Weights of a small mixture-of-experts language model, trained from scratch on English Wikipedia: width 128, 4 picks a token.
Below are experts of layer 2 (counted from 0) of a mixture-of-experts language model. Rows are named up (a neuron's input weights, with its number), down (a neuron's output weights, with its number) and show model dimensions 0-127. Each number is 128 + 32 x the weight over its row's rms, rounded and kept within 0 to 255. Numbers have three digits each.
Before each expert's rows: "comes before" lists some tokens at least twice as common just after its tokens as in all text; "comes after" lists some tokens at least twice as common just before its tokens as in all text. This comes from a sample of Wikipedia text that the model never trained on. Tokens count by the router's weight.

# expert 21
comes before: " |", "\n", "-", ",", ")", ";"
comes after: ".", " |", " 19", "\n", "–", " 18"
up0:127168129108104093116109160150100128141112149135120133086154117169135113145140134113119069161146136158135098083146115129132104140187123078136120120181147067152127161045194174166179120139112114061113147081140108127097103095168088122157139114084123118113150054138094194071091093061132152137151116129118137103105139196108122227152112116200114097147196149124137113116065139140138130096140
down0:134191076082181082195140146119090129141060101145109105178155084129136154134108101204144145101089099109125138113131154157132137114120082172130104195120118159134143155089126086082059163090130087115108176121173157122119139187084176104108142156117082155170064137121187085137103150126134107188111115133135119129142110147146162079132127158081152160098087144114172145134097120112112168114056
up1:156119161125104127126112130111179106130220134092083134128106106176130123098079070114134130103158161128117147111172166150115181129070081137082158139151085132123155096156144124132132099101148151094082155119147104135071159128163137140096130163095186034110115120161118084143129199151128155126113100038185165153098137155088107146133176158106091181152092110155157151180154159093123174137093
down1:162105113105120146135121127048157127134150058152104124114131122130111104145147137088094124198102100082122134189138114116129147122130085149064134112189121131085177126148116120141147157134136105156091128108171070180091087110133156122111106156145100074157152152172184079174140164174227135154057114131158132127144086184160091166095181150142128142124159112058112136128105105154089183147120
up2:156090128143121110196148112164122150161121111142117131136150074112118154154177150104136107155094082136144164065124124097104121175119114093094144132115118145155133149120135190117125126087147172142103098175153146104099116165138047179167127027113104156097107107092130109096116114108116153189128068144144153178142078103155156149088152137097120179169196113135106052033110181141119112126128
down2:148147172168144151134090139085182073146108120115095155153087124137141115134057127042145118134166110082154148180102170087088125077150131097145079118169132136102103126102100088110150169110115142134166193145143104140129109135146078119139113126141152124129215153101163163122153121163126169144174118156046108041126127163139160165144155176174132114123108166141103083182105104144105145196145
up3:175090106112094209108093129057131139155112125161142200100162153109095175187095132119128117119236110147128110104179143121149084153085148174089093120135110140113114090123174095159172090161140074129183148121134106125131113112118072149112124163107112162108085155113133154104078192121162141151082179167181111119138111145154127101108154144089135173155175147128095106103135091123184086140107
down3:135130098141117172081077135176158134158136134061105076120073136109175205109132158112114129133076147135155169038089109135139147100073111102141150132167115151133177099103078099095141131156082125124151226106146124151152177118170155106086155144132164153127076116137062122153100124164124123090102169109100164160132132131133130108115167142132139080154128105115199152170167068076145163113135
up4:105138049085057122126154122123133155159209145165159060136086148115146170123132138112072138157107079121140142122098116180122090186131144172107099164165123135117071150114135107108114129162147185070124136125099152170149116131139097134148187120143136110117136240113151096129081129120122149082158071123067116143131145125114147106113150145122204164110064119115109147126170132150194099096135
down4:172169146138156105146155148082107216118117152150152108189106146126173172165122136166143140145151150141168168154120166126142140128084105084153085122128092127150150175125128093093095135121211100120111091161108151129092128093053109130132134119075122148148186120076158099110066131156131139125054140158153100168189113097094133144074090105101124125153093182112107132084214096110161101120087
up5:153142152114165165128078101141159077120200147138138106128111171128119165128121121074118138181101150148158119108172086107125108119063110134089163143220077141122150156125165130131111079105145154086118138167130149182115129133134114080134168145077165123079206097085090109132075106097101085131087221078157082106094129142093120179184136091152141157098115098116155083130161162144127134138123
down5:112168113114095079093155119202158134106147140132140121119128071148149117153188137199157092128104130118101148103140124134121158209125115125098141098047041066111161108115145126127137174152070147161116192161140167153147150064143110144135153120171118141143141137163110194121112147157122130131132123177141150193180130144039166124173115146067133097176104106126111160147104137134102174139127
up6:080122175179149107138111167096123156142144091150109152144193118141204112087115167107100098125109099128152156089185117124104167178141106173122151169131083145109124118086144178203081104148154137128156179122190131078160157091140149110120062108134155164154101174120109161033102163147170168090103095147122146148074095111146157154133120167127133128154151122157124118115048159141126175097141
down6:183155134156150156245158144120115089096099112123095114133152097158047109113127110100097111134089105073109143114124113118126129123150091084132131184127142161191144119167079157088199130141143108121101160073117120109079127144120075099131148112157130100170153161159163125178155149131121105134102108065104126172169139170109193153099104145157102100091190150129134133113145092140054141168184
up7:121161094088089186163087176049138107203147153080108103128122086138184126180105095126089099189072099105105133114142117082099091111129146118143098137125109116146121206109138112174087082102147141072154146094122119096140110134132124127131123118117131105108146164153140044139157125114064164155095137129048108131172149185143176059102141123150164114160144088159138173139127174148116113112114
down7:195095082130072159065133094084119149168124147108138190147116138138118133140151115114065110142173200197133109102120162139124124138089155182127133107108097094126103078115202153051107161118087169120133140137147120107135152125143174183083095086069132152116117111088113212125067144138107138104143092120143152123144094064091123158123127108092156148111133158137097126072097114176152120174146
up8:099139081126074133076137135111137118149128061161073127085084138126155161165087146168110149102099121126064155108057127117142089102148144075145153121118076096120131154158136099112141169166126131103125180232082107090109124153195123123047125135133164156127188114099138106175115096125126123142182139117066149116138146143141100126185157125161116124186134202123145119108155093120142066127156
down8:125129189223118102220221169150118093108145118086147074127089131120079118095112129100079119139129131083093147101174156107143096104166139142119082109115124162124155093151066149139106088141135188151154131161119129097110107109087068102157115072150164129134139176173169161103144144147098117096085109095100115155170179150137151154113103137117162129094171122175118081124117070151107150161142
up9:109117080107107194153129134094197157109211117102091099129098164139194153127165144136155172155119132149160067129121158097061121104192118076141170083092104142138063085108086127171180114145138139126134122135089134117166089142071085147134130165129110140125145161141120087100116113161108085164120157179099112147066123160141140142144127113102067134168181155141176151163109159122148140051107
down9:092105122179168093086139148114126165114143141125103089167171155157092133125167167167134097117151099083172155161203160101130139137147143155098124179147135130156162170077125119174127107140122184092147122173081111118077124127147176085104124144181088149115244164151099151154097132148111087114166106130137122140126097077089129145119131088092146118202098115114137067138142084151114114137217
up10:135156112152212149131172107154161173194128165140132160149094165138160159151146139112132132119167085109115164101137145117120096106129153148157173122105169080125119104084138130135149105193096095101080160152118135083170201096179108136111159135133111123125080133133155152115140162142060153108109081093218173161122132122186086117152122206148099122150115149158132071093168108193143081118087
down10:094129091114105123100155088085147217166107128062183161082113083075159108163109144152153112097122186124102158129162138134157138117123197154094137137137140069123089125130120197117179134204132146165213115136154152154114129101158108089152203128172174104104142135154126136166080108140114086114092154124108078081134130099093136128098091126119145065098123119130094106130140112149110177181129
up11:117137148136117112106143129065096141118167173132067192127141040169155067103162111062128108128154146140118104145102159107150113132081104093162082071133153147106096131090090122134113108118114098077140203105090143170108123127144056159137096133161128145089108150112119152140107169163139179150106176185180116117154137080130123118144153057131072157188109083173158124078083127095111111134117
down11:145127115120155153117111131135130102146083160090159100054153150142090173106104160178069155094111143144167120117071140079122150161085103118097158067123141142119135147144138162181166168127156140164124077123184121147194146158103125070151148159091123089103119108118157111091142134065144084153161132107113148123121148208136146093098088184115212142140146163035122121142138137120097184139076
up12:146118103109096166150092159145145069148155116151163143199156112087133113151162072051182155195127096120155098099099090147120162078134147153096143159110117123156118155103105145108122163089105102114139110100168135070171154132101140129128134094132099145142175181152147132083171161114107137139188118147180098173102123168079156171130106106145125188119197097223149131196147097149093115145137
down12:166159115119085167132138164174110096117145131108046109131146107099161126097125150119148112138149138108197161056118146072166114131155088074139138119111135117134205107121126133109130141097099165094140132179138106175115079097117112097166082145079125160133128148125158155158130081086064162087132109199123159118198153097137162213132174173137163180150165098103081120127069119142146127111170
up13:124201173173088145089144125083143061132162139155112149132113088106102104087117047104190108178078136153194146098136102119127096106152133103085088086116147098137166166123123178089128131115153183135152092125119130096140149133116096120122140129102128095112125151137172104158145097132087125114147061151141102203134109103131129144171169095138086074189114110148139116213144139212119102136175
down13:121167097095061150177118055125085151108149116147113111092164072164172093139074093201158087055156191131091157123136164126148132179165146137180175156151132118111148089152121117160143114115134122087119127114160167119132119151138159058121089137137051160133119113164171112086133116115102121140176180175121159127083120142096068099130085145098189115149111133158097140167088181131141142124137
up14:117148150026156128139092192118119133189155133113152124088126080152080131117154131107110081086097140109106125140122074118127073110132188153124116157130144108130125162097099156142132174064172151106133115097152131098130127092092083152163102163057149140120123157120170086094142129092092149113141081108154036107097103087078080145125207094149152127166156184170100143109137107147142092158089
down14:129153099158152132112190158053101056106113147121084151065101129103146161104196128116127146122127156143141222127121140105099081168091102084117106108169135134142107144143097167169194216117133117126148143107106103093123107146171043169097121088112167154113168152081147151171125171101120119106121103080103129144106123143135108099108096101140185177135148196112101127121128104178117157153159
up15:161134087145095165091110155162199069127163111140159146088086132172128142140122149083155104206188121134126117125149131087087134193114099100116109134123136135063153063103126167098094175135100062053138128141141055111143145121164106124159145156119139150122128114116138160041067107146149105156160095125129146103106167150105107124172137162077131150140129136129125121155188111136191175150184
down15:094121167163145143129124113186112161135130151141106125107093167149127154086128083155157097111105139122141118171146177145190111130124133131127084147177145166170173134107111123104106109105213197091149106111146125127076255147144176143147136152077121113059134153123171151117125153141066172099117077137159139155128187156129147114126109152142137088147117103106137172104137103129192077081091
up16:133120095121102129115127133104066129152099096155028101109091134124116087115207114135106129112123173096129151078105112113071118108115091118116067099114144145109102213154116140145137106131159156088162141087100122109193136194132121141149151136123115143118142106093098130092147158117136120119119026166060098077124117076117096167143098154072143168177144184173081102119112121125130083117172
down16:143056173177170155081155180112114077070111163020143132117069153194075129133139173109113117132144163142101160164188135106132120146090096138149105087129075113088156132141117093151146148075146131112117141150143117153129147066139126147137117144136159139123155173072112129161207173160124102129128144158101127125184128143111091141119103106162144121102149057117170138096144102166170169184121
up17:152138169158185133187106116097134164107105157114125127139168094104161091154145155142114099144178107181111119123114081147124136142130147219118098128153137120144130142137133191144128173137135160058119153142143122128089164166050130140095156113159155098140114132068045161150106180177108131144193181121083108137196106108143117147107123138190169116181096174145096078154142173112072093121119
down17:150206127115125108111120157088084189163133123181151146128132178167134113045132132124106159133113146130119158128065085168089128185038162148079093191166159118109133130126155109146126154148100117178128129152154136188115096104120136149100146106182088100080149130090126138118095123113082125135138085148145174176091167126130191173113141073166172139136145148156110097159149160076160148170170
up18:147110058127091120160061159095137089148111091136085126137133123153090083079049073114084135109105092100137127090171154125132118069163140164104088187169105187106185119182151126149149164115175078118081092157137149085146139159143121099090047165186133137155067109107127158136098146147114126145137141120106116155145144103134140166132141164168109111141119133179157101174136135137184195118101
down18:085122155085065091028189051105106078177058135129109130162115173140096150070141165129132099159148124158080144090153161179129079138130149177139083136137134105119138144110119087077135142147127135084124174119156134106153110130142097145118161133135135140091155151120090145167171121142160140121170192138125124197095157091138120136118079134176202120135195133123159162097086104120149163120112
up19:037172127129120161140046144071164071164131082123180125082099164063108087158136081133128180126160140101138108156138121111108164201104087154055089089146121153123128110185149145147174153132113090137161123158128136105141126140103102096160173109090117179108123079076118095144159092128172150152085178122130098111173148114158094120144134121132160108083124129124088118135125104153148198172107
down19:126159076098142080152130201121092050111117125158078114111163156134117115155112106133135136074136107148081186158168178159074178120129174099104133116110126112103132120117086087141186182152184115122119138085132172154113080138160085137126133119088162117053134113135143137176159143144197114106110120152152092127121112095153131118106100123132149056078129094194140118135119042085158101174101
up20:140143065116123134100151140172076145113108136138150173109071089216129160106125143208145110166094132089175104157120136104071125125095151100080113079157100120112057154158116152169142174129133144103103142118149137138129112121134132110125144095107125153106080125108093099110197143114174132113112071164077135123151068129160134068155147174098129125136126118175227116119162089113147072193105
down20:141108136139098118087119144085145110069156151084095109134143151104090170109125153072149145137147110126116139139047131128163106099104062192145083175146132116135131146103094117143038131138125102166170094156132102115136080095126125133139159100181125081143226110154209157114115140098114073129130156132134097143127103077069177171071132129123174146140162129179128101148099137192131127179102
up21:145174158107117148171102157113119109176100098179075136140109059105185129156114135094206103163149146163104181171110179147092108114134128006134136096130174136136107144096157148182117127115135087106153162074141138117130137145116127138126064126119154126099150109139113144132058174143146211175152131107151130133167155126141108144079152120148102083131160119170159074141149154077127088120084
down21:197134126105128187124102114137122129133092130113186146100096074127191108156172123148157112110066131228132107121135081109139128103090183127148099126099132155109145157122114180161092132153231132129115128154155067137132134068114174127149157165125131171128109131115126122144156149104105134150133047109134142130172155109132143098124166098153230126098126124157119129070125123142162097114213
up22:138158107183143126148129148122093141178148124119116127137157150027110074140135100128151148119092148126153157113094078077132168126167178092109126122141146070124101086112075083076124158056129129107143178110152078169124119159123161061094091133107165128140110144101161176125052130139154167113085113109160126070061134139078105136184171146140141151141159101136145091141108103129164147207162
down22:075124143132156158122167132050137109111142127118096145123121148158098108143098140085138172174159109109105114083126137056190163108124145139082089147185117142152108137071133124142150170110108090144163194090144100083076122117141157108097147129112070078157193150116216163096123131119131130108134145120140140088139143086102129155124107129139179157095097176114076143139150084146141067223182
up23:100132115058165171135089118125103172127123069076116134118144150177073142111160064161111084146147145126116072084098143113117122120135088104167126133092155123162103121147118195135087123156082104106138055107105093150087187123106141094177172190112054101125167073114158106132170125095136119173130127120132118132124114118093178140127145171116160143088125073172199180116113118135073081158114
down23:102119188145149100154163118109123167050118164107123145173133116130197172085082149128136172151118123168169141119143132096158162110198156100102140147144159188092080165166096101109153175130127107130146134138157140085120063093133073141105121123127087103102142095124181140077172155139199137112110113155037127178074104096146158125146115055087115108105154148120112175105142106118115099084103
up24:096125102126137076143121130005130136137138100091116079100130180182182057147110119138147127147207099107156083120150119118118140114139114157164112190126111081149151157181165085122141082147110155114143147155129160107135111086176125144102201138111072138094181167151116082062132098175134167139160155163101099088119128103133137102091167119159138125149062185110157134151135150122165141139119
down24:090111160172126130165140195103166116087107149075142154168084094116112185136117121118115181100110145113137142115157162119120145110179143064151139116136151088135101156077161171113137114085097162171074098083114176117122056046156069120126114117114154154156094127089071177125128148147137115170124109125122147126187133131176098133153052059157102194123102126129159130141108120162105122172183
up25:088145138108169132126084136154172102122093115114111104104147124153155039137157127150094143120118115092122081133164101129093158183141085161139172140143125161132095125115150123172111178095174115082050150114179104156104100114166079106100076114137184180075112093143111098163162105097106083218070208118115075113121115162125139175150119163144147155145148070122091114138138118148128173109160
down25:152129144118068122064170108152105106098135160096084133147132201179125130133098160105131150158143144089123133144117141151143161081176108106179083102129116075088110155120100170121134120109086132096205098183089136060130165087106115077107129046145086106102161119125116155073159145169147050125064104114120122149116129163127099135114126121081095128187145120148126157185123121108136100212121
up26:125100140133118110156108066172135111163107141150079190109089116171111105184155114126152102146126102137060109126120117167103096105125138100109136162158119127131121116085134150085160128192101077115129186101120127149113125158100071100142050190214134170167132137162077126159112133119159144178139132127105125126157159158068150114121148141131103106145129124145136082127171096048077036150064
down26:191166103177126169211100170133115093090097122135120089137141128169120122099123112140110158037116090081109167177101144164155164123133137102139140165172166129128158135142045138159128135126109053097126141135168129124128125134130070105096122095138177104157142150079150131118129199130113094184116182159104136152132037099132125197108128137096098174173183143127109119144109108124088169140133
up27:137122142120148149127091090162147146099145166039143145068141067127124143095065111195082049132107161125076158172099118110118090162132093140110138180169120102084144086148112132120122152180131139092176128125108129117119158138118078122088064121180097133109156188122099159101130108065139142114168170170140140125067124103096108160149150173164154139154140175147103068112190153121169139122099
down27:187057109138122143114142091108117137156168127162111111111141140150234104133103081165163209061146137076087085142141175151143106099160052139116112158115109173162155141138081130104124166112163087154137125137109182139156084168103148090108170125073101103163116063159139098104101076121155122132092133140109149120107088156091158099141146095139125094111132111204151143167084164150142102128143
up28:147210090110096124057112106098071131114143173143134133092089098160125068112088167131055104178156116120165124124113125087163102046079108153166137166160106180108148085120135084111072104088122096113150160138099127118138094114144077172123156118140166111131149108123143143140148158152126124142109164127122086112123088169243112107098131121145129164155134116121112157063149103150206153129136
down28:136082123139138167113150145138155152173170128121198105124132095090134143149144168170159103135108169128133126157138133160103097139163123116120155150190130101166086107128151165140105115191181136116139137171131146161168126140169189133180065211131113167108129122136180058150102119060142088157115183145128201143134140121132061136096108135094146103099121100123151166166074191118070125095065
up29:128190076137064126167098168142117144218129130071119214114110144109085170135150167035174161151172121139090145096123125113113093101157159117127091133141143086079115111103121172104165137172123141094158163124130115123144167101156120126158146110096111156124133084157154191093080155101102136107108076172117167069108149067110134164175126089156116120147136108151145162159083138149087085147113
down29:154100109149197116150121112133199147059200156087140090153072087095103098123065135127113155092125063095119140091137128117143109097088108127163151099153161135164075178102158173095138124147130123111161136188124088148121110144131137146170153169193103135162133148084137056128158045160127071168125157073122105165096109136166134160148104146140106152113112159105156149115176065125148126143149
up30:134108161168105119170134124148111108090144122107141136186166110118149106147126117108147139099130110150113102130088122120162152107080128094125136098132133136148102136159126148185087095087159042079083182116208145118094168113207138210113135106101080084116152114084124134139121141155110111089145079154185081124112102092211125119157101120108122120164091095147124052164175136081088073080124
down30:177138082194127144182144166139112120159087089134105150144144159151132100103124157127190165089082149133107090108199081069179153138115104166103078135126125135134157119122112147124102108161169101113111185111122148146115087137127149141120099108116082188128120102160144095064090137068129133156133149131138113192136113127117118176132113111092121048180070118198116059123145132191176135141189
up31:106116127064114154128088174138054126098185114170110116107136142128160085136083152113107108137131118090173130158094167111128110077145110092125119101118184166145159141107048103141087127162141149119123174128151050118122173134164113089060100119215068115150082081148156135115087096136065098118140073152096147132139088176123134127120120171151103187139135108152133132173119145155197148120084
down31:107191192187123140087130117115112101135136061088117150098155145097165098153107114081103098173137125097163146149138140128107120108125123195128085091173087174139133115104124092137122151100163169110135166174164118105069104119098144090137115058114131153091150138144181153088144145105081124146128145075137108146140191117184206114098103114113092178106125112075057197096110140131090107181115
up32:139089097104117106093086152115072120120160099147149122142088118105122091095126112147171112123110087122166129163101072072116160086135114148104076199125131113183120115188121146116109165127156148152118149136080065155144155154185107135087129109166096135091133114204125120093133126208119107118143056188176118079076082156183120147144109147166085163132093103152057109100118094139077114102133
down32:145057117177171152148113096182163109131176078129157127173124138145130080158138150142129160172146161116122130126077150176140171153084089128094124123134158128105119137116093104136137157112025132112092142157103147150157068109236134151143126157138142090124155148088106143110129151093116184153045136170133145136170124130129178093131146171115062176114080169103159133137107104189135153144099
up33:155189088079088131157136155109108089148200138138131122132103016157149102153082136074070176200158092091118111146120124135115099159102128127116160111094122104147050170147111108155063175102118108097162144117177149124115138087077140119097115106174159145123151194177128109099117090201067119186124176105110190130124137137141152133135122105135088138109147147138107133132153122117124140106118
down33:114103139180134095159169142120178128152157089116153176139154160113099101119164129191111119144157196175131091158139095129157165106154101163149090126108125128144159095137078186082147093119113163106075076049126165161170132176091136167077174113077154122115184068153130182108116105124124167070150112091155158137157163140078131152108098148085194161124083095116163127118112128130122127126068
up34:137145113129120138169091135139120114177132055145123121118161190133143159144150126103126157167092166132113155165128101111054084106110130172095162172149113111101092109177135110066110137154128129114126150143109128157104152107145135137164136176108102080113168143102129162085088140177189152087210083185133188184187173155111153168156105150107117157106169129161137087172132115118178101121035
down34:120162138106084140149165076119087190163106178123201206094174102203101139175091112143177125100125134115132140150110127169176115129174119119150155116164136122109086120129179091135122161102145166118164117143152148168151096102199127140128158101107112128180113116140165106087142094120100116116117196168100169110117110112115110125211140136111168111116192087075123045160114170131109125166111
up35:138152082113079135173160128123164058169187112130046128152085173143129138154125081107150139162152153134146118128127145119117136120113115111088119151150172142134138102138128132086112133107125120076131093117169110158112122207238127123078080159077144103149112131181097081207087174133216119156152109128147165140111147177141107176116156143111113157129153069129077128119118154115137141077108
down35:183122149106114080137124148149178186100112097142100165139118133169105118166106143153121136131100160090069129161129156169110063096102125162135122150155111171071124129113121160162146180101120131102105107070158123101126159094145121115129133122079164108082155165135091107189166133162147104153077058190167158094109140101127126156068102080151075130133081091146075091110185144129068176197103
up36:158186129111110137141133135143139091186153109091147126115132125161116143100100080059149122133118098062074162102085161112098095160128083107173126119134173153129103115101084127160156100099132125148178111169187130119081157147103134131160093193125139124135101092129127146102170183185105108108127086187183133133085095099116178157076157148132174124121137132142157106128093163103162239059105
down36:106074153126112123199162195160099096080122065094091104133108146107072171098122173103056081089129086087073146127106150140119108119153107140055104117181103134120130127126072061118094139141126093140133145119099155112144114109091103115145129109151149165168199170204215123101142152131101141135075144131089150101131116101155205169130112139095116112109143102122102122149153148147127150167128
up37:120127130103083126150070131121104170122098137124107166149096113164118137099115151119067112141118195159094132104156127139133165100089162178112154115137130092111113098133192138156169131161082172092160126164066097099178144174085204131179120156155097201127151176128155096069092074101133089152150147138147107114166116137068074152131165186130145130094071084123110101082155108110102148134068
down37:113144175141146164128194103097154116111150164153105118128133153123157133134179113131154141097127157103210144135182140109075120137115100134089176142178082126148077125150074115061087139069205131242156148157150123194127146093187082141053195099106107116139142158110156143148135169146121093124086102130144120172127113117154148120123116084108095143143168131150109140128071143125162134121115
up38:110171106055082134163126140151157126126181147134124140124179113189125098097146146142111149155148102138078160178146124128117123165084139147093097081129104094165113112137114162088138112164194103074105082106075117127064129205084109165113122169093155165119071142142149159150147146175082154134127086167175085144160127142191109098141145162105144136066120088173093171156140131070168093140087
down38:158127172096128088106171172161107106085159178100138103102146080178109109165119142079158103133118156141101166135129140136095165110098100155132063092154141129066154120123101106096140107151111097085144196152158175103178158063149153122111201128126124108141135154160189122155159152149074131121131128094168133116139131103047133228175154186130146097118137132109090154120108125192088159152152
up39:181174186088161090136123186182154124139148081158134119102121088095105085157150158106153121150116105120124152115114142168110087149121144106099096163102135119176181113184125158129129060155138157135151138107156151138157149147160066098100157089136116137114157111082107107118079161158088185077193142168110148073132053124110103197130147157136142134129138189106093114195164119156140206103151
down39:162179153150103097168124151092047078112140163127154141165146079147096118149143074106133123107145132072146186181145073115156044095132115139097157129119157157150154132116152120057118121105139106108171069123206130145119139126086099135109093090110146052169113151151170154087116087099147114161109140147113116136160186151100077121119138135094114161111109049104151177133105144115149112106192
up40:103105087121131135150146172160162121161145109222119122094146123107165111169073058113079138102169143063151077110102149115111153090090100168158081122104120136071115125162088158112133100216059144087190165092135112146130134075111107118162110164120121145141106098108137105164127146109109115127081127096121119098071119145110088142104173094128086126144142123116101145091134156116100098029076
down40:075087135116146205102152125117126093143084155144100102138173120149065143104103160166095121153172051153140144125101182131134148131143108115108153111218129170127193102139110099135185105121135124105117085109156132169147096168158189097161138115073136156146100121010155139097126120111165119152130107079094132140139191078121081170101113150135100152133132168079153112172096117155139134121103
up41:093172117070093132185104122112132121146074129115153158082092088110132060122122158108151163108116138156103090097097156116127101189118187118076090184167104106206091173160127155136145127128155143111113156101073120109141116132117102150101170132140075126147090169157185079097169113118192172148110178118113130107122105086168156202115133112108167077127134176156115138099200155092127092112132
down41:076171112180094084097127115069120100123128115059124108114160161143132123145172095083087147153165111094121125141131133069194143128088145112192117129107085168072076148120139169077101187138089171137149119117102147132124087059144066130123099141123173124156184152122107210074142130111135082125131108121118148170157083124146172167155128136123142150170155112110084137106187129125160148198112
up42:219182122139058138100093115098100067255113151155129152117143119134149120144103131129113112116132122108128121165136136086120103126107157147109087152106071119112106153099141156110114145110134148124092137124098161069081155158118133151119113105115134203109119178148174128118121106130101147173076131166125150183142116158140146146205174100095205077110145111116160124201111104169137124150138
down42:119141098084136110110141072111156199096139135127133113151092110188199137140097126170127142153127193178103128089140085167147132106100119148167168070165137131091146086152169083127123073135128158086107156115115091186179073106137186125157177190101134096090123061121111135131136136127129133120168135099169139129106103130114034087102180136145114089112080096157178076080132112121136107112123
up43:082149171088198142090122197108145142111186170135061100156113060161123130182111168104149142187117116147109127104142151153116151139140103145109166105152103158179129140192159126124116091132134103127146166065139127107145097192208144113121095138114151152120159145162040138136085140093149187164125140162064112145116114122123114152168121146139144099119184076159154063135103132135181138151152
down43:127121098104093098116120176099133152190156125116162077142128116097146118177113133106126112124137099099105130196112166114111056130184097160169094202163098122086190183087114165155157109096167133118141136140074116123169134163107171097175176090098121143134183056129101169132046100096157127098101092112167159108165089151148142106211116136145137156147163089128122108117126162123109178136122
up44:064104167081104123127069145096120130146134139108132125187112117127154081185133141076100114128151116085125114134134106117094131194057120134100136062207106128154135099160126123138118132161158095133152164106155173113081070095118140151170150125175113080113115139169142078188128156079119121108090048102100143160092157172102056120105149088137126132143076166110123070111081134142178131086113
down44:114142146121113125159099156147100108090071133162094128109119163151089217105082139092177131144143116132131127160103135139153064094103221121141113133154185116122134121101122119109089156148066175130114103142156110154101113213132151212133145060100127109152115161135092140158094098143130151105081187084114141103104144136109169107149149076108064117137069120142065135121132065084133143145170
up45:104148099125074103131109172101176141114091149120107100144089126080159152105152089165093121162141161091153150113128148134106029154159141143096117133208126121125126138124156120134120107123148156091141127157092134184098112163160095122175131074101142052165083090127172179090136214184108123122148119111128123118168079130111104172141200110141140149172097114121208129108106068095162131083141
down45:089142174131160111128123125129163110132077125112119114112136132146141117177090069114165179112073165182106132174096125103163167181187208108145094109122054198117100181102138125139107123175141124115127063143134152104099159058134109114135120122140123154149097172085165111163125145125086137151151156087121105189112071128121183151097137087175205121145117121080089107156103111136168085114098
up46:137189163110131107147108092093164157120126092154091136149078075175172174117084099179110161153119134163113084180124074164148102175091236176147115091113146066162142055132081169114098161118080124110141138131169126119170129110143117164140115141134130127129116161106099146132081132103134093092102084175100165093111068088176147140075156129169117112100109103137117147128122183136097124153083
down46:126127186223095139123160156203136125158099167082142117121156125119104111085120142145151127106137129124123149125034111138144116136151129101126182185164077103113108145070130128163113138126100184156130120172131149104153113122122111105128171112222045074100183098100142121079128141144169168153112147085092094125175132187132130156144155075163102127060132155134177130123155110159125152104113
up47:146172168115116133150127162174120157093144128176125164157141155106074149070100146068102121159193114160111157082088091167150084076144128150135137114151129049141166136205116095149117151049099115091190156149109131127139163099129135090110091117150121154109062166128167117144153103097121102114155123142188099154154192132083142213147070149128083143152130097132117116091121101087144141105124
down47:150129159164112152084116150122172143146107180108111147129126164102089096114109190105128107129128194103095147078123130148101086121131128127108141153136104135112155127131124092095189106069059155120214107118177146067133196111159056151116159113197064152131162132124201117091143152127180143096119116119126112149155114107071142192149081069139104150147094141138128100129113084138177116190150
up48:055154130090165115152117129103116213112164144133115160093144106117181155178130136124171049122063138096143131113160106113097168108151144159114168093108112107116140157175200160141112137104135176166132122098109127164042117121146112177123128112093202186132142118078176102130135118059161160115157152140154143110128125153121166108118179083122142091138162101094092109153155173174097068127136
down48:114149129168108128150146123103090078137125191100142152101104113112064101081160150084164102219104054135121185109123093054158095151189143171125117119145119167160117114084170123105129143134093141130103138137106166101056108098138128123119060153120130099051126140102192163124144171150134126163141087125088143143141135108138171141107133079073151168146154112164174122147149072138136092180160
up49:086087092107127108106087175164128093124079093121118133148124118094045111120109114114096125147107074123137130115157134112163125102095151081191076124177087122145103126154077120163191146147131131078090122114096070112154146136136091152118139149126121131140163140136132169157169137098115149111120126144195168145169092126034091098161121165101110164154143072193100206149153087072188131129169
down49:114136165142200130124111095133110164098076158126080118105102159137117124105137091082131174099145135105173041131154104111113093071128134123152105157090076142143096153166120127088114172188165127089134089178114116139150168070163113134168105152138116181096108086093089094151173111153157200161117067144072089105127159138077089068126082091116128084105152106125137172114122152150074147126160
up50:112145145130127148137149119142124072141140093119122110178148105077080086090150111145048142125102089075176054107135179132131076134136153123138064123199085087107177130126196144094175121178113102089040136171180099141107172082178092166207129137139177142124146134114085143131103118087126105065117146101132139138120103165097122135115130147155106124180109116158142141119141128110114130113075
down50:095077108118166132105140086163128078131106092155138138086110180094115137071174149126127131094094075152093148148122082160172090155165041145097124113143114104134159150127099073125159142156159130134144030068082102161084078114120078188132181157133188131113117166145147095102127125110098099150134155130127156079114098140138121127123124058096126141100118171119125134172167196121089084091151
up51:095099186129120175180121066158156094174093119101111156134137124180071130145085082110119123092132145157132078146136119124086116097132164084152065125122102105129163140156090149157050163192106152140117120102111134093055123160106156133094136117108141120110106131132099135114095168186162103121119152076074192127137130158137140113138178168167096125123137169087108170047105189048137121131136
down51:163118154151117106110156072133109079125092122142119145155108105143101128133174146119109135160131129153081111118115154146177141062137122154204205137065120129149194111098161131143127052072158149104124091169070146137079139150104139121157122082113135118144161097211077143156132181119150161099162137147047194120120096131157153138110149113180057139132137096109151113138104178095105174155146
up52:126167108147129081136171199094133130176144122086138130155124131117148145139086125114137155108129135150147104161140094131116103111161137158103183136097109124121103111125084161137171147177147138130147156153099079095114132114115121092149193170166192154178124038168063126211126122143112094128123067121092192118094069131108170138164097156090066112123156145183132054122137126160055105117104
down52:114166132167114098120144087139150151120088138106160121150126111171161168140170102133093110155097122121061121137134097127120107141131141133115112063114149147107191109131114153103141049114120083129065150145054103110107205147087135134155147108165166108105090119116124167108214156136099119152141118114143114133193163126200142137126065166178140104127106069121076087134121153060200089179105
up53:114049137148094133105073106117106085112147061189120115090113093120155113128165129097154135113124086120095153158104128086211111128083104146134092147104126139079123123115109151124167078141061143107233169110113134134077146103120146129088062180171136148094131163112097098120139178085128206173094081141169161176118132121085120154113120170140101137141183123151138148111079139114127134099106
down53:096156157101105121153119142030136141134136169067194087107127150119091163082141148130097098124158118081135128167083112119099165133146124084180134106122121150120128096100131101087080171135081105146073183199199131134135067190153129126098102139209143134141078126126125117081094123143139097148110128133177109136131133099169137144165126180135135123120175137097129147119061135120093187146200